python train.py --hidden_size=384 --hidden_act="swiglu" --moe_layers=[1, 2, 3, 4, 5, 6, 7, 8, 9, 10, 11, 12] --normalize_top_k=false --num_key_value_heads=3 --rope_theta=10000.0 --tie_word_embeddings=false --parallel_block=false --init="uniform" --optimizer="soap_variant" --learning_rate=0.00131 --weight_decay=0.2 --final_lr_fraction=0.0
Below are experts of layer 3 (counted from 0) of a mixture-of-experts language model. Rows are named gate (a neuron's input weights, with its number), up (a neuron's input weights, with its number) and show model dimensions 192-383. Each number is 50 + 12 x the weight over its row's rms, rounded and kept within 0 to 99.
Before each expert's rows: a language model's description of what the expert responds to; "mostly gets" lists some tokens that are sent to it at least half of the time. This comes from a sample of Wikipedia text that the model never trained on.

# expert 17
Common nouns in phrases
mostly gets: "States ", "government ", "film ", "Genus", "team", "Japan "
gate1:41 55 38 34 70 52 58 43 50 64 39 67 43 52 46 67 74 62 70 50 53 61 71 66 34 52 45 38 47 66 53 48 51 68 46 43 34 41 52 32 35 37 36 55 60 50 62 52 36 62 39 51 58 54 47 45 35 48 54 54 86 56 41 46 38 47 67 46 69 52 56 41 37 31 55 35 39 73 44 57 31 49 48 31 35 51 52 62 75 56 60 42 46 54 82 83 36 39 51 33 44 55 29 50 50 55 49 41 47 52 49 25 61 59 59 49 56 40 36 55 45 58 61 56 46 54 44 73 64 55 51 61 63 25 43 55 48 67 54 31 53 40 52 47 39 61 49 39 29 53 34 76 59 47 41 51 60 43 47 54 48 49 57 45 55 51 60 33 70 42 45 40 34 55 56 56 50 43 51 45 55 48 53 61 33 39 45 65 35 56 74 54
up1:47 48 36 58 46 49 71 39 55 41 51 05 69 61 35 27 47 49 47 38 44 72 39 43 47 54 43 29 46 32 71 60 56 42 45 62 50 52 62 65 50 46 70 54 37 64 41 19 53 64 62 30 28 34 67 59 70 54 56 53 52 59 65 52 45 50 37 58 45 78 49 63 67 56 50 55 50 48 57 66 59 52 34 70 44 75 38 26 62 68 31 41 63 54 51 41 45 36 66 69 50 36 68 41 45 69 52 42 51 57 53 53 57 40 49 45 64 57 61 49 41 74 49 54 51 53 57 59 58 58 50 40 50 56 52 50 46 44 42 62 47 52 52 55 71 69 56 64 45 31 52 52 41 56 66 48 43 53 34 39 58 33 54 65 28 45 45 52 32 49 69 50 45 73 40 38 50 41 48 44 28 54 56 50 60 30 51 53 55 46 39 52
gate2:34 56 42 72 59 72 48 51 53 23 71 67 34 62 45 58 56 52 61 39 72 71 64 60 73 59 33 49 33 50 46 49 50 48 37 26 53 55 65 33 59 32 49 54 49 64 47 58 48 58 51 75 50 55 50 44 67 35 70 49 56 54 46 37 45 43 40 47 43 49 45 50 68 25 39 51 48 79 53 42 44 42 23 30 37 34 38 27 48 51 41 32 52 38 61 35 70 38 57 65 50 34 45 66 45 48 64 50 51 51 82 48 66 47 60 54 68 59 36 53 36 55 43 59 48 53 54 53 64 47 50 44 45 67 49 38 48 44 53 50 53 57 48 37 75 67 68 53 56 45 47 53 57 51 61 62 47 59 29 54 54 39 36 54 52 58 50 35 75 31 61 30 52 50 54 37 48 38 40 46 46 52 44 42 52 45 47 53 53 39 50 47
up2:61 63 68 31 46 57 35 46 66 44 69 55 54 35 54 65 53 43 42 56 60 25 67 57 57 44 63 60 34 47 67 46 50 31 50 63 43 45 29 42 59 42 65 52 33 61 59 36 26 66 46 46 61 44 33 55 53 23 47 55 84 56 64 53 54 49 63 47 52 60 53 67 59 45 54 29 46 63 35 41 37 33 41 53 54 61 59 40 64 54 59 60 61 39 50 82 57 54 60 57 36 53 46 53 45 81 46 47 73 33 33 37 41 52 62 21 59 46 44 42 56 45 68 42 49 58 58 63 58 61 49 55 66 59 58 55 42 59 44 33 44 23 59 52 44 64 84 47 36 31 47 48 37 26 69 38 63 47 73 56 40 35 30 41 36 48 38 32 37 48 52 46 44 53 63 42 65 39 51 62 45 47 54 14 42 54 47 44 47 62 55 56
gate3:63 64 64 48 56 42 51 38 54 70 50 53 52 49 64 47 52 36 66 44 60 50 33 53 85 67 57 49 45 63 48 44 46 49 44 49 56 41 61 44 50 37 44 68 41 55 61 43 56 47 65 54 48 59 39 46 75 52 55 67 66 50 57 40 43 43 52 44 64 47 46 52 65 69 66 70 44 61 55 67 48 44 36 37 44 38 60 34 71 67 62 52 69 28 66 39 53 46 58 47 52 28 47 44 51 53 57 54 69 70 51 55 53 32 46 44 43 18 45 51 54 57 42 57 70 66 45 41 55 55 45 55 50 65 58 60 39 22 13 60 64 45 44 65 44 43 49 53 26 62 29 45 64 54 56 57 48 34 62 29 56 71 66 59 39 51 49 45 70 38 42 48 54 58 51 39 56 49 31 56 25 55 56 56 60 44 63 45 45 61 72 66
up3:63 39 76 55 37 49 17 57 21 54 48 72 70 51 67 61 45 58 48 58 60 35 54 49 30 42 50 44 49 74 58 39 63 60 51 61 63 38 49 63 39 64 58 32 35 54 59 47 54 43 52 40 45 63 40 44 36 26 37 43 39 43 51 57 65 65 45 37 69 37 55 63 31 51 60 40 63 40 51 29 48 36 59 72 41 43 64 37 57 47 73 51 63 57 50 59 55 53 50 52 75 30 50 39 34 40 60 33 45 51 34 22 31 52 45 48 78 61 44 55 63 41 53 36 43 53 45 90 54 43 39 56 43 51 43 48 52 55 39 61 38 47 50 78 50 46 56 52 37 53 39 57 55 50 37 48 63 44 87 59 59 45 50 40 59 48 41 44 55 44 46 31 30 49 52 64 43 57 57 63 66 54 49 33 48 59 56 41 66 65 66 55
gate4:55 47 43 37 39 63 55 49 54 60 54 33 21 45 43 58 70 49 65 58 55 70 43 41 37 44 65 74 66 31 68 42 66 55 34 59 57 40 49 70 38 26 39 52 43 63 23 53 46 51 39 59 42 49 40 41 75 56 51 56 78 64 42 62 53 35 51 43 91 59 53 56 63 44 55 56 50 55 52 53 57 45 22 34 56 56 48 41 48 62 45 48 49 45 29 37 53 56 51 75 59 46 44 59 58 56 51 45 75 49 47 37 58 24 40 43 58 38 32 52 57 47 56 51 47 43 44 33 40 60 43 37 45 42 66 49 59 48 54 39 69 59 55 58 45 31 61 47 53 52 52 46 57 39 59 43 54 54 35 46 59 40 31 35 52 64 80 36 62 61 47 49 47 56 52 47 74 56 34 39 56 39 65 56 60 46 47 33 46 35 48 53
up4:55 37 57 36 51 28 60 56 53 61 47 48 42 53 54 50 44 47 69 41 45 55 43 49 55 17 59 61 57 69 41 58 55 65 57 60 56 46 58 57 77 58 53 60 61 59 55 43 59 38 71 64 59 40 37 56 46 39 54 44 38 48 66 54 42 40 72 41 28 40 38 77 60 62 50 47 55 61 62 43 55 50 63 50 53 74 34 56 51 75 42 68 47 57 52 47 57 35 47 56 47 58 22 46 26 47 52 28 30 39 33 45 40 55 60 52 26 52 74 70 35 58 64 34 31 63 39 50 52 39 33 63 49 22 28 60 43 55 54 45 54 47 53 41 51 49 57 32 41 77 72 55 49 57 52 36 32 75 70 38 46 82 51 33 59 46 52 57 47 50 44 70 33 46 52 30 56 55 57 22 47 38 39 43 45 45 60 55 38 70 58 53
gate5:26 53 30 62 32 42 60 29 52 56 51 60 42 40 53 77 57 45 71 57 58 62 56 68 58 38 55 29 44 55 34 51 46 66 48 53 37 54 54 38 36 32 40 48 53 56 31 38 49 58 42 77 58 50 53 53 76 32 49 58 64 51 45 36 40 67 57 76 55 43 48 35 22 46 53 64 44 63 63 47 39 54 40 28 49 57 41 48 54 39 34 54 63 23 47 58 59 74 53 52 53 51 38 43 54 41 47 48 54 41 66 48 53 55 69 39 62 62 46 51 53 23 51 42 69 38 53 53 76 47 37 50 45 59 63 48 47 64 40 49 46 49 36 45 56 67 40 48 47 65 45 59 79 62 37 47 31 49 64 39 77 57 77 52 59 38 40 49 52 50 59 39 45 56 33 55 27 49 37 38 38 44 53 48 49 40 47 67 60 34 49 61
up5:70 44 74 53 54 44 43 45 63 41 56 53 52 71 38 30 52 44 54 49 65 43 65 57 47 66 71 72 67 49 45 51 53 57 31 56 40 54 49 66 42 55 23 39 60 50 59 66 59 44 46 66 67 44 51 30 51 86 42 36 60 51 55 50 44 42 53 45 62 37 53 67 59 52 64 59 39 55 42 46 50 62 52 49 57 62 70 42 62 65 68 64 31 53 48 56 22 32 64 57 69 67 34 63 62 52 65 45 57 46 65 59 41 64 36 57 30 59 56 37 65 43 69 42 40 44 48 60 60 63 54 55 37 40 51 43 51 55 44 36 59 63 65 45 27 34 65 69 46 67 52 69 29 30 60 36 40 57 50 59 38 08 66 53 39 55 73 51 35 36 46 51 60 39 50 49 53 40 51 39 52 32 47 36 50 53 68 49 47 71 49 53
gate6:40 21 59 53 60 52 71 32 55 41 30 50 55 64 53 50 39 72 55 42 60 43 61 53 30 49 45 48 37 55 49 47 65 16 57 47 40 58 50 43 46 52 52 54 56 62 38 52 38 62 66 49 37 30 42 55 48 40 54 51 42 59 46 67 60 50 62 55 49 40 40 43 43 40 60 48 53 60 67 44 37 51 39 46 66 49 48 63 45 73 50 42 48 52 56 41 71 48 65 55 67 37 60 65 44 56 46 28 52 56 65 47 66 44 43 38 42 50 36 38 36 77 57 56 40 56 55 49 56 58 42 57 60 36 45 67 56 42 63 30 55 57 44 47 51 72 59 63 43 44 39 74 59 57 64 38 51 38 65 45 37 40 46 53 23 26 88 33 75 49 57 31 34 57 65 55 70 45 49 37 45 53 54 57 55 44 54 40 41 51 70 58
up6:48 52 56 52 60 39 55 70 54 66 53 32 66 33 55 37 51 54 55 46 29 61 44 47 45 40 50 50 41 46 56 53 28 68 26 29 43 41 66 71 58 53 42 43 40 57 62 54 65 43 29 45 35 49 48 62 63 37 54 63 63 55 66 41 27 23 56 71 47 60 55 43 52 71 57 27 57 61 20 48 57 31 56 58 51 63 38 52 45 40 54 65 39 56 22 43 41 61 40 64 73 56 62 51 83 54 37 60 62 67 44 47 68 29 38 58 37 56 51 36 42 28 37 59 72 54 48 62 45 55 52 44 37 47 73 37 58 45 52 50 57 62 46 36 51 77 50 52 40 43 66 53 54 57 59 55 53 77 39 44 46 18 54 46 28 37 61 53 38 66 62 46 47 58 46 59 43 58 67 49 45 55 82 46 76 38 56 38 47 60 40 56
gate7:50 42 46 56 44 61 33 43 70 48 36 49 72 62 44 37 67 39 51 49 53 67 30 44 56 50 53 34 42 64 42 48 64 32 68 42 56 50 59 64 82 40 59 45 39 63 66 54 58 53 58 62 52 38 51 47 41 48 26 57 44 58 37 37 54 48 58 37 46 59 47 69 50 51 58 47 40 80 37 56 47 35 54 16 54 56 59 20 41 40 43 51 54 49 42 76 47 52 55 42 51 46 53 51 68 63 62 44 41 47 61 39 69 48 67 70 62 26 52 32 66 44 39 53 76 43 55 50 50 58 65 49 54 15 58 36 38 52 59 65 59 47 48 38 41 53 41 52 39 54 34 52 51 62 52 54 59 41 40 46 46 60 44 67 55 61 68 39 77 33 33 48 57 56 68 62 39 31 43 49 44 37 49 51 43 67 62 66 60 53 41 52
up7:73 60 66 40 25 49 47 58 40 66 58 43 55 48 60 47 47 45 53 42 47 59 65 55 31 54 54 35 51 65 31 49 49 55 50 73 50 47 49 44 33 47 63 18 39 64 29 39 42 28 37 49 52 62 36 30 37 54 41 47 57 33 48 47 54 45 50 35 57 46 70 43 47 52 57 72 39 62 46 39 51 58 37 53 55 43 34 67 57 51 71 54 40 45 52 55 52 82 38 48 80 49 44 55 58 32 50 52 53 50 63 28 35 40 20 43 57 58 38 42 23 57 58 61 54 57 43 49 42 52 47 42 41 16 50 55 42 61 36 47 78 53 67 66 46 35 58 38 26 65 51 44 53 65 53 36 22 62 49 49 61 53 48 48 57 41 48 39 40 52 18 46 43 46 46 65 36 46 32 46 47 54 64 32 65 57 70 30 45 64 43 50
gate8:72 60 53 48 54 40 49 43 49 56 59 26 58 52 33 45 61 59 72 50 38 57 49 67 59 50 46 42 44 71 61 24 52 60 59 50 67 42 50 46 46 49 51 45 29 49 41 54 52 70 51 42 23 39 48 50 68 52 58 51 64 68 37 57 54 49 61 45 54 54 46 36 46 52 45 51 53 76 60 58 31 49 26 48 35 58 53 47 44 69 46 58 62 46 60 45 36 48 49 67 54 36 29 74 64 54 58 50 69 52 52 58 62 53 46 34 30 60 28 60 40 62 59 64 69 50 50 35 67 51 48 37 58 27 72 46 53 64 31 57 44 53 45 54 23 48 66 72 44 63 38 50 49 76 51 37 49 39 37 43 44 31 41 39 45 42 56 49 66 08 72 59 42 58 38 56 79 33 57 40 35 53 27 49 43 44 55 55 42 52 70 51
up8:49 51 62 50 43 62 57 64 47 53 24 67 47 39 48 57 48 44 56 29 57 46 52 60 50 56 61 49 35 71 44 61 34 52 43 64 52 46 49 46 48 46 56 63 51 48 51 61 41 45 44 40 48 48 34 56 50 55 53 72 30 48 40 32 37 68 32 44 52 48 46 32 43 54 55 64 53 31 49 67 47 35 64 57 49 49 28 71 47 26 39 39 67 50 54 44 39 19 52 44 42 60 49 38 48 38 47 43 55 49 44 44 22 41 26 35 49 42 49 53 48 39 52 56 61 49 58 42 42 43 49 68 47 56 57 55 30 33 26 63 52 81 52 51 70 54 29 51 28 40 44 31 62 50 60 67 44 50 29 73 59 43 41 53 42 51 63 46 43 61 53 43 63 36 38 37 30 47 51 67 35 48 55 57 51 43 33 53 57 53 51 52